Weights of a small mixture-of-experts language model, trained from scratch on English Wikipedia: 14 layers, a sigmoid router.
Below are experts of layer 5 (counted from 0) of a mixture-of-experts language model. Rows are named router (the router's row for the expert), down (a neuron's output weights, with its number) and show model dimensions 0-95. Each number is 500 + 50 x the weight over its row's rms, rounded and kept within 0 to 999. Numbers have three digits each.
Before each expert's rows: "raises" lists some tokens whose logits its average output raises strongly, later layers aside. This comes from a sample of Wikipedia text that the model never trained on.

# expert 77
raises: "–", ",", ".", ";", " -", "–present"
router:526527449518502536428495490473509468487474500580494441499509489399520382471493492508542596426530490513448514478465438467587463543518485551494481533617424538514498558534456613516546490401539559464523525506410495566605480392509537499349487431511544506491472501559479540424484482492497521411
down0:508555551496437562451508530524475391550469534480491527506484520368455578459468526516509495479464568513453639507479471599577492537532553450474569575518450503553458427476454473545514500559443486525465555498440452386531493578543505466502517450556473369514585505496503526419504499430522454571

# expert 0
raises: ";", "'", " in", "hip", " like", " of"
router:532519483465486588459525563426497423434510464521476440613503490506558420562495446564407581447472523508431580406480381486537436451499459578484487550479469517555514481473440556517516514486468499454581564536460442562558508536543491448477521549468561416575489512501477463434521541533581569422
down0:432436488453523523525457449513534519536443470538547473608470496513520570516512379537471547431526591489510474443487542566593514584538463372466592564481467442510574581541433452460480487570555543494524552533495571500517504423473477459499556443510527550475552463461436488511552515429388535447

# expert 11
raises: "en", "ending", "ens", "urg", "re", "enc"
router:544469482465483568483504463424546459561493446529516459512484502456592445427436463563415534592521496516487485483413424548485537505473489590470492487642424519566565566555404540517503406492528593444500557490440467556531510478505442494514438503581490461565494507516417550494481526477453607557
down0:505509394514588471443399439508481450489618472496500496499470460527445462564561480510576452469575485535509513474455445611574379457524479505492463551505492593579494461436517493526483505564433593476598501432607472522540515469491459518483530575455449539565428500517468513579541444467493509507

# expert 52
raises: " |", " =\n\n", " (", " /"
router:544466436461481556472490510490537425488461497582481532497426498507576492515463421522503584467512460480467564418491422480553429542557470517521535541529435482543534638609491548521572502435606600447534501525419480591608468535483464418454569416499456513530507516459532468525486547456518518453
down0:511546489478430438466501479534538536533478524384501432536529525414364480463459604602485531502413500482548453561423496493584531470643442489489452441413473420495445464518449470434512494513486519514546479550568610497543491522459507480564535553539530515464522474518451462499521513601488546546

# expert 28
raises: "aru", "or", "ari"
router:528408474517536526486452541451514536422484540564523468542520632478550533455458470528388619521507504490486513508463457577508453467540478525441471457560476563514481486513484544484583506455570493438518433474394488544504523507527413478296433540531551556490548492516540507471592532505487524471
down0:538465552533513499437537560461468465462489466467498460597390501490465528490568483499517452507568545460437521512518499477518506481434575578610554528508576464436449461568521561433528501522424494480475448682416548470486518433518539453520436492542486580548495444476537556554423437530568561506

# expert 80
raises: " they", "no", "former", "R"
router:484541454484423555555526516452527481460429583486477388559462527479528451419531498552403623456562483423529494518521478505462522499502511517440504600592433554531462541517426528471545453451516639398567457539522504615530528470453440463530502479470507423499494482483496508480441520477521587462
down0:483552546589513499414451501528485524508454502474524450454548580474471544583437470526446469555544379494455470488417477450578546470427455389493494457492453549547573513518569451437425507467561431628443497494496535535585569490585533454443497453526431452494510557527539512569457514539474543461

# expert 78
raises: "th", ",", "atives", "5", "-year", "%"
router:464472378481473503507504485458502464521513501577506453505484470488575443473498532575516551470498500403462583430474485521460456425553489550570486495593464496494530656648485541478586489471643489486481520458415486596561492541469487452447540435536497497544508434444455516483483512477509515430
down0:570448501475455530507526503530546497495485475508565460570447511424433520496436440435482527540493470510554491500437404590467484565614389544543447580524508471503488531395516534499492511495432497459520596510524459500402485570517519452542457550486578531511563590556397519398447588502468441506

# expert 93
raises: "hip", " in", " are", "'", " like", " into"
router:530473498413489566522474509422525410480473523597481446570553530488492418475492443474454594513526466520425498472461444514482368523484470595494479610528474565551530522523443557488551551466464504492578512450393509524559526562469539406467484569384533407548553500506528496513529577511541520467
down0:457467431440501480489517515568402488565414508477539557497493478480541482554432482499553589548530552471444469495550490557483476537548443432519600411525441501536535420481501459428514448546470620382537545483480502596465487417515482527481522476562506589427560537551468476512520553429586533574

# expert 17
raises: "less", "ions", "u", "win"
router:465466441543500510478462474449513426448435538525454507572494527527588504543453444489416521455473481432565569489508427432494503579585526697505488498548485487519557527638435549506551513500471569468485486400477553487524507475500466474393444532497540531570576522449501541480437538502502535467
down0:510494500525550543560472463565426483454443534463583530522508448490462512569451575465518594518503556506449596469515488562461521460497479566517555463585589651567446448515424467483427438558541471532631464518444477513456528495564569482520458423475465424483448463477551531501475488445519454426

# expert 32
raises: "c", "n", "no", "l"
router:524558486526462540542499576445494428461390561499450430516491490469534504456501482502383548447496443380507512469494458458516531479467474519427549585568438516492492507554402497491631504433530623428504558529506556566528517535553419461502510548456523491528549484496569526400507475403503560487
down0:482524425411440448453460507552502454568531490530498512462600438466540502603507551574506509483498501531487539531470550479550515452578526429483525470513447360506486498517581480394592527551584527532452520476580475418464508544379431429514502485550445547475502500572476530424462478574472525437

# expert 3
raises: " of", ",", " for", " in", " and", " at"
router:545515465492516613537465485435542412494471494472508504575411528538574351547499444528396520432456511474460542418445465519515381436510422499515519500512477533603553468527492534487544502475511538498610517532441423565556505534511542545420511528467542499538551443497492499431513578481481568428
down0:541408520490465482554547465521504452457614516561499454544549523498492526554534424472431529486495527446521453474496491563571539589510504564535452484446478482482478534428535591481536580458523525583451531518482496452438444445502502562573391368595506416415430456560464487494560561546471530451

# expert 60
raises: "–", ".", ".\n\n", ",", "–present", " months"
router:494510465531518582478520460415499499459481578604487488506488502423544449501490434470514557482592474449451552447444440479602401511552513590524487497565421541520496566570459594572494507460535540477461580448447491646538483515530524452405499445512483511459516460531442552442451495405526514467
down0:479588395570529440463566468461459512567465428454571526435442490472566550554547501516441452564607380469510480493490451455557516557556571430526445498454403563581531522444482485489509429537467497435499441537493550551516474474563478479502561447608453467455520536491501550479501533488464601483

# expert 40
raises: "r", "ne", "ez", "l", "len", "lez"
router:454473514562487548488566616439560453421405478515479487509523525389492547522424515474475567471507464516505561502480473526511488485584519529433538552548420514600500558490413547444588465385492529481518451452461487537517461546486491441459460446508527617516556509529478554453432532433526569388
down0:447505490586503590440474509456491430523473470414577467517530533497444557526461335531493476498483594477529507531522565515628431568457574527438482465516539456442464499567458444525512490485526415510457517552525458449449546515384599518469533510482482501469554620497515566532468526455494503553